Weights of a small mixture-of-experts language model, trained from scratch on English Wikipedia: 690M tokens, 5267 steps.
Below are experts of layer 4 (counted from 0) of a mixture-of-experts language model. Rows are named router (the router's row for the expert), gate (a neuron's input weights, with its number), up (a neuron's input weights, with its number) and show model dimensions 0-255. Each number is 500 + 40 x the weight over its row's rms, rounded and kept within 0 to 999. Numbers have three digits each.
After each expert's rows: "comes after" lists some tokens at least twice as common just before its tokens as in all text. This comes from a sample of Wikipedia text that the model never trained on. Tokens count by the router's weight.

# expert 32
router:531564512510506444541465473444480482525444546550539527552517541471508529539550527571464518552510466503571504519537474535438511529527464424504455526541532541535479432473530551489563516471433478483532460483494497514540527419468510508484464549508571540519555466478539525464539497471430563533476502514524535464480540450520568476508486564520538518518512430519472415562526485454493470556510508484565524491522502595472561569456528502511521571422464551523384480499504492511479529549469533468501440539515474539542472481482484432466439449544480472479544470519540473436535500511462541449523513550520520483545475525466443462595525516509393482467517507491506468534448458474435461472540473475595485523473566545485533540555491461468531535494494471398449472539532466523496483513611454
gate0:468469511493462431468506577454480536513539533519516523538451475414527573521521457541515481514500405417480486501548467527494493495526478442510457530480503482536529517507540501427415560495488494557559531415464516418460472519524506544553490500551477436489514486539478445451514573473491526488445456547533568569486537489500514540519471538555506574508507516536454513529541424446474548494569512526545484507501501447480546500521549528551421500581482511502542550463519545521414548504401489499463511512583432521461476462426468528446403473544518477466520493503475477482555492538441539551472494568571510510528474465493471573375472529544505406522550501524519500539479502477501505582534478458471471527495486529524470500443450490509521459473432531495502530506550466496463473497443512
up0:529475481448498554481492500529561490482516468473439503496591464506510489486523559464489489468505572579521501528497469481486466458474552487546550499548461575530469480460498556516540491541553520477527449472543493590521509478459443469458539403461560426500418518457561526535516432486524480468547558512472470439414574529531518418488493524468505485517541491535556518507532470513574453523449443447438519530528541448517516446507489526429626504507561502492492536520485519522575510501486635505451560437486522436520452511533450518481536478475483446485512459579542496538421525546537471448492543515488499488525457472515476452530522471473497500497423481519431493452531473464539500433565469539464460454535511520518476571526550452476514465509525575545523500515431451528473499508470503
comes after: " |", ";", "0", "2", "|", "–"

# expert 33
router:526549502479466462528486460438433535470501583507515540545504559513526540531537523544440541549504422523580483510519468528474552528511474467531464468534524518506529451456533528475520538494471479521513469474459450507522506493557479515474469490473485538519533475483503512478469487431470585510479508524512494547491591493454548473550485528523539550527489411516486451547581478490488490537533543476512527448545518488469556569514526503503525589609473537519380462475498512518480555541512537475490442445549467516561581461479484448476430472607496502481554488512570471437506511543483516449568496505500530477539483531524417470569519503522380480474499481484479485442460461475497468473514484470531460529454578502470553528503474453460537538479567509430430522478548534524448389506578465
gate0:491540479534518430565508489454478486512536489564549488568528441554565575536532506498446459528520499520532521514493501422476495512511471494544492456503518499550471401407522478553503509452490555531543522489526570502450507446579458556417440513461515540541428399515490569514526540510519487554536443509524537497413539505435525543473484562553557507499578498487417495561455456504514473509516540529521510534489484537436480429510563498513492508524575563507440487491560531461497621489525565499453520441440565480547506495511420511450479508476490466511495414542547488502486464475496550430541497527457533522538465483424498520527570505446496512500499437547522413468452485486519507446480528584470501508466459467486527500479585531541523507502489511441467485503464492516493500512469507
up0:580511477493546446556464520509569444494521537553558502492539488549516510450508492454501524519487455538445548459552524437460545484542455567434512470568483467487495526499485437432500522476448528496558472493484572556515474475532497547487566431497455516476540459463494476556481461447455466500500470497445566512461524479530478440548529522562516568522441461583456532404469463535521519514509533559397461457488466460545463452564495489548535550528470585519463488509547501498548512522466583553475484498470498487492552493495479461509412530522468527510478477504560463491516477486438482481489540506572529509470510434506510485583583500527445479458528434495535508514511557520543547481491532513490463493503576415404418513527533548492560587459527553504496529501562420511465492484489485
comes after: " in", " the", " a", " In", "In", " at"

# expert 1
router:502510517536414432515510526481519501496442523520530595433481528470419530476505503501437509553443427474494476501491455449520527563433509588525568508441623559510493455434533535443511505524487486505482497446497531493552517483533522483412444556448544560446480444538481514446511471503494544544495563444481527476462503453506558522502521469521460476536539440582478560487493486504536479546532502429480502481555515551539550494473518504500482555476495537575400472512492526557473550553504554490482498482539535501539489529432487485491478401547510509460449448597531537498485525435551464509478468519531501491499569506486484506500561535491536470471597530487500455415535488447547490508466472570454486539480523571491501560465509505507509611508485414494498455458476546512478500504487483
gate0:484500449552467454533499498486563502502529560538471470511511436502488501472466485457445428530445517545510465544449512501499574448425510508448543552502560540516501499488540512523489506494484476571526526379500487510575578493451531552460486518452461457495559407508546483474538514500542578536515537492520423501457519556522443558566531433481534490509520465553598502457490551568516475483500555496495507496537482459526583447383442511470530478450532522527448468461431550408411466497465502554488478481475534474524523534462479554505494481572531485412557494489495510527498493412496514497550514523511513555496500451496476470534483442481531456439499455536510497465451558523521504491500444465485513541533438522524443565465515500542568460482553498445453475456518510487508448499547417
up0:508490485558383430479472550516556466502486533534493502477454405453478508433531453549518502555481522569520461540405469474573540543501566582486522542506605496545521508420499486467483494448485546555512483374477569491557585516487541520533440541539549462451514419553547513466478539556589500528561535461520485479463503508442494510548572490484558463583489448524564499485482500551509474482488530506527498490453502487495590442489501539509506514502519474512501462493491527499413516497557482558499539469502547498495513564415531543521503497495481534417498507473545477524527525479505454475533527574502510534519498492504490518503476454465539439501483520510466486498435519499468485540521507480516571549520375516502545597485494493509554543451517494516499525488496467543479466461490422
comes after: "-", "\n", "==", "|", ":", " Born"

# expert 34
router:514496566509505431587474487493498515517497534534495530567487547462518538614491494493488490503425504521536483583492453517479476504610482431582522446498515512534514449486511545485517494530468481491469534445480469492532509504505454524521512542490500497496494515487462501456505453406432531504524451510489533513492567491589455485514522599525553509494515446559468506486539474472482503577531531449540541478530491496481525496462507518524493526547468528577473515450508455508484621562541517420405517536449522506564532501496496491469475460540534474532503484564514405497475531506439511494451544564519535578528523524497511438537537491512454489445544461530474478535476466423513366485477454541568460562463518452524527518545485460448491594542530443501457439508438564571495513522513483
gate0:447493506492522454489479511415492509551546497448530520553473510519576490535467539441444483592457511430491496509493576560459549506543428468505531379498536443563472493523434543485500484446426529532501516490513523547476487503515562459498498493506525538498519534490463531445473505490511519518528502548518577543499489522440549505535480467551475519582560385533412465481520453500467457525463526493479525525481516518473476516491456441562558512535448596461497528482454508488475522529455475534581519552483474480469513548496472472507481471465566501551554489406476482466543501526424536474498480548504543535453548591535466504526526494520561487470549394578508467518508534491482429494460504555534402485397487550497487513548444504490505436486508575538475540497479516500491519548541480
up0:451525551481501527513469531444472515506560515455510496558546465456574512529461503403418501545465470464495545533490499583467530506542445444550565454541559466556531446538478585486464502471488507518515467510501542506456530495484563443519487512509510528516520456417462512446472508511523512506534516513556533522514515548434546544513494448509510498552545431503427461513512482501488510560476612487483523523461491487475487550527453490534524524525485562538466525488423495526541497533447453547557471528500537448497430515424477446518462512499563512524572440430473484465461547574437533425520498535520511547479499579529458500533539483527530525457514445550541450495554494508440483484471482575497423416418485582504411488538440447492492464499514553474502514533616518503533505509536532
comes after: " ", " (", "–", " $", " #", "/"

# expert 21
router:510554528469494381524477448439452542470536482497459565511515505449444493538539536527405483504469492530511491484516463554482475571530526471494478490512501518562498490455484591502510554458489440473548475555464473496489559445526504560444473569489543529501548502475480483500468410457460494552539490535549541449496590468457523558511428521498533504472478462596433406498480435494562504561462467521553516466524477460417510491474527533480545537527472535503535401437497514511473525482519499495464443469519495522495453440428516469512459560501481453474471427503548454465461516467479511461578436462496514544532482470495545491498576467526461464499485440445474473535445485437458482485466497453504490602505544444466451503522473522475595531511533575469504529526560442528482538530548486
gate0:559528518523530435485538501523447447547470534472571503497487518498501475472434490485540484532460529473563524478584481531556506525550467540503517488446453539442563539479508514562550522502514418469494559511470501503553415542524520472549456453469508521428556486496512438621512501515494544506522548564516477449488408554467505486404509521501470420515466565551536475464502494485581530482451428538489477445537487613469535523551498495455473514497472440505490439471544548542503493528576578477513473496482500527493516466475466549438528513455458475481535559482511532560521536592535539515507504466417573519500473451428502486524494487457510483509471547446439459434536458446526496478463468556499542464555424507495459499549551481504523476538534513481551548491445473549542532470448537
up0:547560525537503427519460518541435486525497538433568509462496429506496515533414475479540489444447494537607516503518472474553504504563508508484492449482489448509476548503542499488496517493450389462483533477459520474589462556478453492511494471446518455526627543489474466553499483508558562523523458495463542436509418528489458461482504544538424454517439506611548495473496534483585488491511450513562470456425443556435560503541494471500505510545484459494504424533532530536515528536513505541466501478483456487466518449486489475453572510542507510493523567474510512554517561546493513490556526472427562445447505456510551519566477568525521521476477580409467478481500463502473499535481405529529478475530498468567560524520533554512490470522518480490535511489474582530515519561524482
comes after: " of", " in", "'", " to", " for", " with"

# expert 14
router:522585516427505443523477453438516460510477584530513526527530544509536561537548548557467473572433476509586486519535482543455512541520476434545531454566532515548469466447518540481484504434466470497544443467480447477560539506546500509477469552529517579462554464469557543480547491489405467529487492509534468479491567534482583491530482521533534525517450439527456449532575480458487466546524515475531537460538561506462542500482523513509538568483500542505462491486510534555470547549463530466457393502513488545559569466479473498476445456573482484459517483515565480508510496473484492470589491524511527473511481531509414471568512508489391465451532498481453463544456472474467446450540472451619497518508484491484485536533461426463531544488559465472455467471530485501488488501592447
gate0:530534428527540452504497510490492547431529500492515529557546522418449527536494572498493544520491471438617431558484561481587518534536511462525509482548549436505530468529479598437497596543511489528470487473513502520499570558453489505478441512554509492479495481520545499452529437444480425540472514520512488472524479470465520493476478466451530475507491511433452524534513504508488494507512543535485486575457501520402477502495562467548434493448507540559524557502466514434527504556439459434448482537495585482500596434503509561501502518485418544491501499546429500499499496488453507510526478471546470452472462491555477494531547527459509399501508512501525515551455477464460527412540433506436480546534460486490581480520435479487519542473464562483433469503506494482572492463402532
up0:527475529515506468528531482486521510521477506468443530437422464432528496513525503481444500570572505482437466511555480514423546414485454449494451463485538488509507449573533523535425544494523535515414479479435504521502548517467523554514555437465494427541471465496496542604501467551572415534528534464523464509491473449501516492512497535597491461504493452527529534525485445533502469513492528489539579509553524528513497495498544481524593472492542469574472528584503461487502507534552540584432539490476505584569447559525481451517548520527525498430462494529479464435486533458474521508504529540567470475437483529479550406503529557568523479474534466458572500495536575453449519554423538443546456517513533546445531537498465581435534498451540493503489483511483519482512483512507524
comes after: " |", "|", " the", ",", ";", ":"

# expert 30
router:512514538465479552525486524509502454484500550531510566572518473480485503478552556439485514495459448537497522647454448511526517502472555461488542491509519589492475518412549554461451528502480457585572493444436454500523499493499517539492479527497454488467510480372512577528443465488498435545517523521486577532505576463482547427567491483542478595513474503554488472544486362504527511502503463500511519493495458546431488525482607541523567572492480530502474456417496457494458512508501556527487525536452456500463530454494480478481475512503486463426532473557489496440519519511445535447472524533507575536478538524492471496487500462483495475541525492489525393510508473490517474447563462539513437474535427558483453523509483559464490513463502525431541487472550520497523443471521452
gate0:568477480454481530488509530561495460484543513466504473492598481492458535485454546547428442521431479572517536479498509535530497639472599510460442424459547472480505542472494483522501523503518480470506501474416517508554517592444434549454501454499445467387498444485545479450521504464460542507497500473545553432541525480503494512550497510423487548496460511584529541455479472544518554504578517446512494457562572505502464589475481513461536533488456475481480539458561547522448540493485518515500452455517480507474537472495472537476511491510520501492513422448487476515472544480473404530492406478467507480519500502538551507508512501514456490519588461529493449472492511520523479499495494547555524475526536458482418557431551472452445448520541466448518457464556495451458440513576553
up0:503504491425507541492472548541526403473467493530497553482544491519492472454548543539458428536465445539515471522581503529528455600462594456480517447516536479496509480477541463465470529508486429550497522464431523566466496565504467514470502481483494435392536474512515462457493561514520488526508477505493533478467508504514490506477478529456466528509483520614485510512461461472520487491568458458501532475597547515530487542515509479444456541486482539495537498438569493499432473496484549534517468491492538463487497496543491547450519470487560484502553425437479457557488542492405450547528506487503504505547527468540514513495531522505409440554516504526521486485438499559499506471513508534567492486512491499494390460403580507454388394543431462422499485439547548437484507521531475
comes after: "1", "2", "3", "0", "4", "5"

# expert 17
router:531543521485466460537483478475437468494466558513531542539521566447526538531543552561457447557451470492512467531556481522468506529569483434548493475558534518513545452474565536452497525501451454483536485474479449532536533394520450512453466506488568523509485481464500534488455424486455447539451445518520493417471569560555565476547463532536521541513484484539463438517563464470455467562547555483545545461513473498473554598435535554519530538537485560541503446474496514547474539522486536452499424537519503538528518478474477497476419519609461457462545476522523513518487395516503505445476479530517519549522487500556361456493559466481474470480517488480467473521480495468505458478568469480595496530479464540483525512499468518454538531470448539405474518500498484534512499502530421
gate0:535488492466476449497499488489502598522484534496514551557456504581472539517569554503427541531476541492528482531579441504475537530480381438455469441457549504513520484499482567455518478502437486515480488522490457492482475516543513459554539506558492499527537443497556516491462455460479465492539557484496448503507455479536497436521515447543547476451491503488512475507470489491509495486552523432439560491599463472475482494402514514582599431511445495491480488529492539498466486502508531530446549555497503580494426490473433449451440437519477421398461546525498457548461473468450460468476486501576541521549482503516525501502555482404469377476542471537456506555490419520479448526521510527468463550481512465457486557520559522426438480474503480495519469490451498514472554516512523
up0:453443539494478496504547527541563481516483561501523558527507518504521470507561560484503562600513510485513457543572483529559489536545436531539442480409516480489474459542504579447554496561450473451430512538519446544457569483468541436528558512550434495544599463498505447439442461460529524527477436446569531542481457494546556474595457468509489516470501465502532488496513532427520480521519574517403523489541513489460469508488569563517524456485439484540494482421511541547469581499503544547498504521554491530533430543489506504509515458457583489506499428485487488540488456551516510525485443532483485525508444514555524496520551492408457461470462529547471485506553469431436434507448491503531508457527512439513550455517518494491456451481525474506491476439507491477515550469503591
comes after: "2", ")", "1", "5", "3", "4"

# expert 5
router:562414540504519447532474509468470541462475507573510522502544507524523497510497543513509486501549480514503482487532446465511514551576420499578533538525550581550460494446464484477440521486532431508517490431396564507509547491489483532538529482451510501596499457524450512536524571506529483462516451511572429557471527526475477442446517556482485486506548530568441409468508476478528463521504490490494522422496606515461562485505499525498542507481493554551516468500570438466502525453522508424492482441504437518499526501441454577483544546522445468496571454496482498557449521435527580452459490536509529503472430495518427480458501547595523468478516530505456528524486457496536449471517453436511587524502461523511460548474507536521542505493511453489487617484517573507463454521549528
gate0:470447556497488427572478451489433526496430488543533533508539422522499479551483564501465547498492475517529502492512521510542524425517420514539519477550511524519451538511531458541491504593472494460579456445480415547516551517553525457536494471504539458504497467476484556517469536468470501492537472517469437545480515499446465526436451536508539564452493506607479478471424510488458558515548572495540511516564509480436575508449542557429547473481509531533460467538574457476482561504513467491503443508464466525545525487462509498582446462479552484540516428458432502538500513490480497420473515522422473528467465506557459528487480489542502429488453496527423458509491437479461463447496494547559580461523441484561517494545482528551536469437531490545455535417528488524476422467512569
up0:521515549522447398509471480476466522483464531535422482543501456510452506504517505497502522512417502495451429452475497478447470509552505501528479495546592527547404535545532489542476493544478505472509512574475535542515470510554582484522489488499546488478476491433426516576484546459480510534508457561555538557509582546502515473447495510509524502476541569563454427429508540490466480512497504476474535469424549453427502588461516483435626538496446486587493484507546479487463467497573499502436544505525453537564484468445490506551509477600506501450487534508450483509523460461450544510434502579501445488500478469582474528464467507547519464500502490493472496502473474415484508517502506491479576493465437449557518533492450454528504530428503533567505535457487535534560445475538565
comes after: " W", " S", "s", "S", "W", "w"

# expert 28
router:516417521461509461534499469471512570492481459580559527466572487508503522550490519452536524557493416519520455596481498568502455540478493487563584540514500525517474503507437508487471528523417512578562550425527547485492590525522470561456442556437490482490432519472532529473571525496458515539485486460538544539463484502392513473486495558505516499512508548498508466544415457484508449493503597458456462426527525504412597557458554523510521522459463545504533501441506478533473518538456498527540465470529515526542455488459476554463520507572488498486562475530493410466557434487499520503476479562538509471462469519556523527505481507574550472445478524484499470562439490443516508425529471484456457548442462460515485493499453492501532500467573545476482564504459489453537530451469512
gate0:515447591477518462534466438405478480514410494461614514469503460508495515564443541505471475509506466476482490553479504470432504490527488461547558548465471530488454469433420544417517501448462523500496576529465451466403479528466497571473490504560494498478439518516549558436571556467488542519543483505501494469489459534500513526487470458555444540467425543504490470505457513523455494492489556508449517467467514486494502478480496465507457514545460535493546521561474549507408540523477447555508499516507529512566472522461492501489524560413511498532541514490454401523471473585520525559536503546471522528425456525554555540510574463512563462447502540541562497530491509449506465452452462489512505537498536486480425458526524520446577516475555529480446545494442548526506521421567556
up0:479441520491477504522521590473551463551461534413450498558438476578461515549589525466550498455501475424494483556559517468473481416579486486520569512463463506484491526554419507463502502473488457464530561495441520506495473484480473495428500408507519527464495527509566481461528509530520509554471564502508503510561560593499574591480468503543575464565529560512489476480514504482482457476561435506506493487517503569450410555492499475535484538490443488576532423532518552565524517479573493454554503487538550488508521473461518467465546520478549526495536439461509423559455548508499468551542546495458501528542508462538500555521572506574504488475463508490526414531509508531484434480514459436538538585469497465488489526491469476423510488550489507460479521507431507508531535491473554
comes after: " A", ".", " F", " B", "A", "B"

# expert 22
router:542586529480472458514472469440537556542447550524525532490489548490510537534545537480465520554342526502538451511555485558452513548526500470534535385576527530508499479465531547480610513484476490515531448488488448514531526476522481524489469535497558518472553473462530528487506496409509541513476503520537518539478596474488549483534491537515545527543505442537471457552525500475534463566531555486548549466540443568476524455478547510527513545516439536538505493474542547525471542509494534470470435591508510558528547470484470487474479473514467474483556464548587444475544492532496479460516483557493515481565484562480504472525499534493413458466475477486483452587420461451480470454417482463573484525452512504477485513576480521478541542526530505458476445509498492521468412498585438
gate0:496457551440579469542531454525476553474518547570494594476511523514506466514507556534509394454460518529480491499498482606500518541510519465547512423425470420446451552445552533452463531503516509488494483490407569518475530535593441531510561533515487492537499512459528513482487501498467517564412545474527438468516466535506482478447489536514576527505482503479520474431500520428496468494475547458461487514530484494475442469548492525573554546537442512500544509505508449517452547492518576435548495467538520496549468477435451549459523469517531539487551491562478554472515488472498537468467476583484527431567534499558511538499516506510547506511478522464564486489509512459528443487527514497572574512466547575505470554431458492431542431523564470528477452570450435537499524486434505
up0:421447468489443492472484509457485553546542564520445411599558518546520524448541494509501503530479535490519556494493445472516503538475552491438568514470488426438465485474492506509488520514488461479573523502492545432496474536436487428518428474458523492464526495517509458515531548470499466500507490554429481506464462600522543525554522499501462496535473512480537394575530523464447596454563507547503490484498456436572508514477589521523563529477413599603497467496462475567503519493499508434494457561545533512530498497470479516443453412453532524442549480514499551560477490573524515586531519534540389476503549475519551502540588510441484488502454505515532522470495495509529502452527508529542560557525479511454519513432506523491550501509498525544513459484502495517519506521510484
comes after: "9", "1", ",", "8", " in", " of"

# expert 16
router:546559555499552465523481456428487519483505560486446506478463537462498550613544544546492416546465565437435499562496461528518516506525473479480410497519516445511500469524544518488495551499540423481487417488492558469513552533458481547514489472502474519512532508494540459450524402426497494576487558450529493510478564543558473435529457516514519497496517500526502565527520508462451508521557517474541542452552419564465445473499498479496506517456523626465497468455480536529515577576514514473485446527470459503480480479489485451478502464520528507482489554474549382450494419429544403507587425462466541514527467476534526531528528533507517484479508475451492439517501497460478457531509418507536460504479501482496561497522425521438544516530444480507474528477457470559461459548497517
gate0:440466454579507498547466576417505532431521501488529549436409548472428523545489584537487468509467529454525446537486530469500507413518443413572469574535494511516553486542519540484466507550520462506479557515531611475492443451484399529539483484471582565556492481496489526436539427484494517461537532507554525560482471522469509470501463523491538482585486494552501511526540488561491473521534508564497507475538485489469403531558480537547488549520507526449468437494532520461445562487477484499466504418482426505516483514465457423426484512498553441563510529466498485489501492487444486541527513499509502519561454421468564551479430527463458459455511437540511436486493480484491465465552509525467569561471472487487508531444505512487493531473472518522493540457510528451577513534471472
up0:459464464523527512515478507462465479394506444543528519393461524468484513528478473511522508431479554495500468571435580484508498451557450376516459553566460456489531535545529607472501482558535463512484540514519550527475467467492418502510514493564611530535501462455526470505559480492491496523515507543560512515464524526461505481540452518493548479584504532510434505531556521568513487538531518498510522475499452499526464526558443563498493536537519477388482496566538494439473529546468509529497482462463413459501522530473444482441454503491532501492463548452526515485513466535515508549529516472481523502561407439478523542482443536506469451461498488557521423479453430493466495493511489509435605509550460418449498533425501471499537538493460542508499515446521505491559564554489531
comes after: " ", "---|---|---|---|", " c", " mi", " m", " p"

# expert 47
router:516607562495517393505482464481461548480488515568474524561589507556504457491584566472423416524523501560510484479494400547527516511533485504473452457522546546460469474471564509481513500534507444550520502484522444514540568510551456507559522470574513525498489430419544480478482472529533563532477509503482514512514460496447559471479452496513541527483441447540413502533546482508461506539470467477521500460489476473514513449501503537511528545532481472535445489459432456484516504539491495445504465573526521484525559488480498564505487562511469449547545479537556567543504537455549543444491488453518459449587516469556516430537558462481495485425501449463518500526455476483466518468538508548632434532477480471566475570497459524449563592500508516484484530464479471513451500550524492
gate0:510457492476568494466472495549497500583593457530471582549603462490502454492513528450447474520494533526549491485549465506527513575501580506470537463532533446553558538496499476478517560519486508489565472546503490531550553474480531521495461541520539512476537432554548566512529500454476534586572517546446464539491553481514479496551425478483520468522466503527491412572468495535492464533549437533499534445426501558543501539545495524517496522514387507498501509511519479537473553561419464487507471511489552435533488482556464520503560528475544438387478511501518498489450494495435540509519540516528502500425541522478454495503520506618557469444521517461510542530443555504546504470525520439524467445488453487474433512541500549540505440479529433484495485546512538499543592519555457
up0:493509498503531500486497528505548487544485446543457557566532477473529435539490526496458473498428518483504532429535476519565512579554503552439493500490575478486564512516560492412542530426450467511491491535558484524517504533509573464440499520530524503489537436569537575503518534405511534619618505539406464521473508500536540510528443502538545487489538500482464459574504507539458469540530419538493503477494476592547475528477478479559457541478424474535557467489496489524469553467450438479516521497494522498544470475498479511462488530425532414447545474476529531485415497480474492531502532542543517553470498519495488578493521473577539478508514522359497501545497456467493517464503518440498528464452447513509443496493474481554481589513498504486490514583499483480566506512541437
comes after: "'", " is", " as", " with", " of", " for"

# expert 2
router:533493478552444500605467463513461484522476497514543514542445513404495446470451490516449545481571518554508444527474494548444467532542474437573499493510533511497524468434542506533587494527550440534519483467484514460485561474489534542524482516480522463489558475519550541427463450508482516509404398555553483563440503466502505458551503500587511495531557477526470444544526465500492473491501495484567506496551496489449579510489476592585480481475498512555419437502466523523559505500536493473443451507495536512548534503489473571496478520484522472519521420513539499456526539466456570459472496487485557532492486509472473464464562465513493464484497464522466512591455481463431429458496356556519561549503526463442534502501512479489500537507497479519490483551462488551581486491583435
gate0:549485509566542497598477484504585513410468570547494544453511539515526547506440555505466506510542517517437491606538474493500528532578494509503496416497502470432480518432450484524547540496496469495546528547521481479485532553518537516536482464540485509481470468534589617441536465479510492460417484460489487521475519503508497504463474550467498481506496416518482583470545499503424514557572493452442415530485486461508585482479505435460485522474459447537479491485506488494582543482573446493508502433539479439525521543545469480523459608382472483515541500548457509517452557468451480434489506493465535536463466496555596532541508478528438481504531497474503544557489527487485439554480509525506511512516513542440478471473432532485501514483442465518511493510455500438478522427494461
up0:481514474558566528567482472512596518413494506526570512556510583483486545490444544456481479428572477528489504548538495553430480499484490448515480427476497468495496481437585489494447445513522471414519528487517490553516584541544474530532383511465457492437481517541578518508548527461551429496526483526472497410551467530512447412487541499528481510472529480525489550459511497462429536521507467495481471491583473503580489545451497465434559495478477470536502502448502445504498528406506527495511412406481567470476479542489514520463463506444473502453502504482509549466492569467494456484549554484550473485583461534501520444498476492414427463492514490451516478483508460513515561485518523495508470538507539441561476544481469461471555513441525514449459466566525517484477490498571484
comes after: " ", "–", "-", "1", "0", " ("

# expert 9
router:547549530491434433535457461454435515500550601530523528547500542469516537522535528531473529528440467530581479518540503533483514536536497420561451437507510510547563459478544548489514535476472465513531471471489386478542529478510444537486469541508563547495565461470532484479475464468427518541477494531529499525494504498488596470523468553525540519535518515520470468524593483485493461561543555493501524461513575484467550536474523514514535540538464554526452470481488531546494529534455545481476442518535503518545526457477472472478436469557481467463543465548554450524506520484503477449547477507526514539553478542512455458540541504536428464463545491465498466495485441471478462455487462439618437535481465519459502507532466425457541542469538534457457498469573432531482428503657453
gate0:563521483474445555537416425572502517398510532518507459534446535464497533488423543556519546495477501451544538495500522486505487550549495485484426459534497596509559498481499464507524479426547494562637483512445491415548513511531517559482451437541495505564517461473501384507532544488470483569494441489566467469481555519533491492506534459538534568514531515498470470506537443446565485530535563518444459472502523540519450448439545499483542480520525513532439503484478516540425534463454501499488489581461500479491441491472463507505481459474467530459512548491611486559517465484508498483503476566516522540524493518484556473475501510493492418448500546521509428564493510536510457417526487415467457463456538489519484499509516565486553544451486439501466532443488555525497516536540447
up0:539469479460420564533412503517553490508452572557533519500499577496464453538482591571464464458512522435543525508492551534490506525506397522538480464500525508482483554440506445528442420464484514557485479537527490453458475483498453555473579540445495498552536459564502452530539522500493535507439477500391499513519483517506559478481508548468448460580557526509488556537508523542541528427461570552537463464514505532510528550572515478464479485524553527496479462434475535498542548507489506525576441584438536528442438495458530510466557536523432504527534483530498507528546522520548490476505493505439539528483485486532590544483435542541448448549508484496505571458532492465496510459517532450478531464440483507568542538517514555473495473457456548445465508475476502478423589458528467
comes after: "s", "2", " (", "4", "3", ")."

# expert 25
router:508428547461477441492478504460522546469512467516572527480444506456559530501527493448479520548458511486556472555495472509478499560524449404493493402525508565512484472441491543469530533532541475511518444507477477582478532483485468519463462573522525489549501472455563471477469448505536556538498499589542558559451537506521470495587502482553486536535442532501417503587479468469534424543595526489474545431497550556479518448472531514561509503573478524556493499509556481515488509547447533449430522501476532468606578450469469494489476505487514453498466419498540477510500471439538516463582468563500513537518519535522507485533532492490462466475550473504480478460430532485448504481571485497531526550481540500446491552532468545462509514457428527475534416477534516544407492581499445
gate0:547454492514514484587482497573425505467470464454565575530498529471516577475459553407549548551449511450502491515427490506483485541480454463639448454488434575518459463478472473452510480570509497510531460502424491474464529460470549545515508476475528493478462520526517593450511451537520465486491454476502494494451467516483555487592498485472503526523479450498515534472417492482500481445520531496568612449420539444481542488550589493477557480527523445490449538465534463541502498444454505462494525500516487531578510506530467482485443565458488460485467493556447474553491510564510478455438487464459488567474529544555514512470486542536486415461545490477509479483481502486443472495486433503532498527558516480552459532488488539471499495500469518573536449437535494446447508542441566
up0:586551498449485398501538557484450542435483522455566534475496509505460512420507609469504493610478493558440489496407418524461501539480484471475523505415440482519492468500522477416508415509542519424448525519475509502484516497498528531507493509486538494511493496488560505475463489472509520511481535540537470551496497521515530467517544471508454535509513560593481512442489491448399402502445471458525485520517551508482489498498573520488550513549571433434485494523519474512532485519464537551562519493498503471529494443521501464436498514536463434451477462504499480509523572591504494465542508481423496564490540477490515476446552510444416525460555540515498478472544508525532454480522491499577539429586498511462452443506517564557517493553528518503519426465502494514567512510403495
comes after: " the", " a", " The", " his", "The", " their"

# expert 45
router:515565566496473426541460406483532527509501471592516537465476510416537518512508510553506574512538489486426481541519426588519485547458520520460468433482530521510519509485492526487455494409466434541495477468461490509497462481438490545487439516562504498497502366448426472489428552475502473478484458537558552565457511553521504487522503487542570488512504478549470537441575495493508509507521479497480519480462526456469511509565470518554497490544568519535529518388529578518503511461492524443418488489485450515496448471464461573447475504475444483494513538628532522476430503532476468518467532518557561520542433492520454437510455465455565467487475523488511440499530506430498495491424460496502552448518475471493447573530480510475502565448431490527461508510476481468505448476521508
gate0:475519540491508458559426440466510491481481510520521388483513524490496478513527470548497569617501449505468523525503466490461444530467596574455504576507474579563460513503506542453534448511544497505473472514498479518499556526508432472556411479450511465461494472508525577540506484553476493439434427588483527506533426558458491485575528535552555573516453533521463511525520504506494451465494494523537540387476516565515507508557510491527455505523561570538450463505571559483536450454493484497495533516490471533478561456543469513540491486520470538439494497532496574439502542487469507509516485454577549485513453517541503430502501486512523471497615524491539453572512575503518455458464486498474477469496499515519534601534467514593525484484507459468490527588474508522539493515541500
up0:476435557448483525463458560525509487525481444437487442529499494484517509493494474537472477514538570579497513529496475558522441452586498487561477515453434488469499485441514459487483498419462515502531520473467504524459628473569490454530538522469539499510550490527557491484581546597435537564546516524563503544446450431535483507498507564451486528584499516556560421511432521491534490517502490494476537469471517504491468463578469472480534536592419480534484490463412498513446454509504469577445507462534507486534431515495534465505512471501530497532534534481504479474442529452493556536582481485480509458492504483479513444487558505515522421461469523510478520475527462542494603442503491536457485546496539514509572434512547495537491521499486463417582435433515459514495492408485515
comes after: "s", "y", "in", "z", "is", " Al"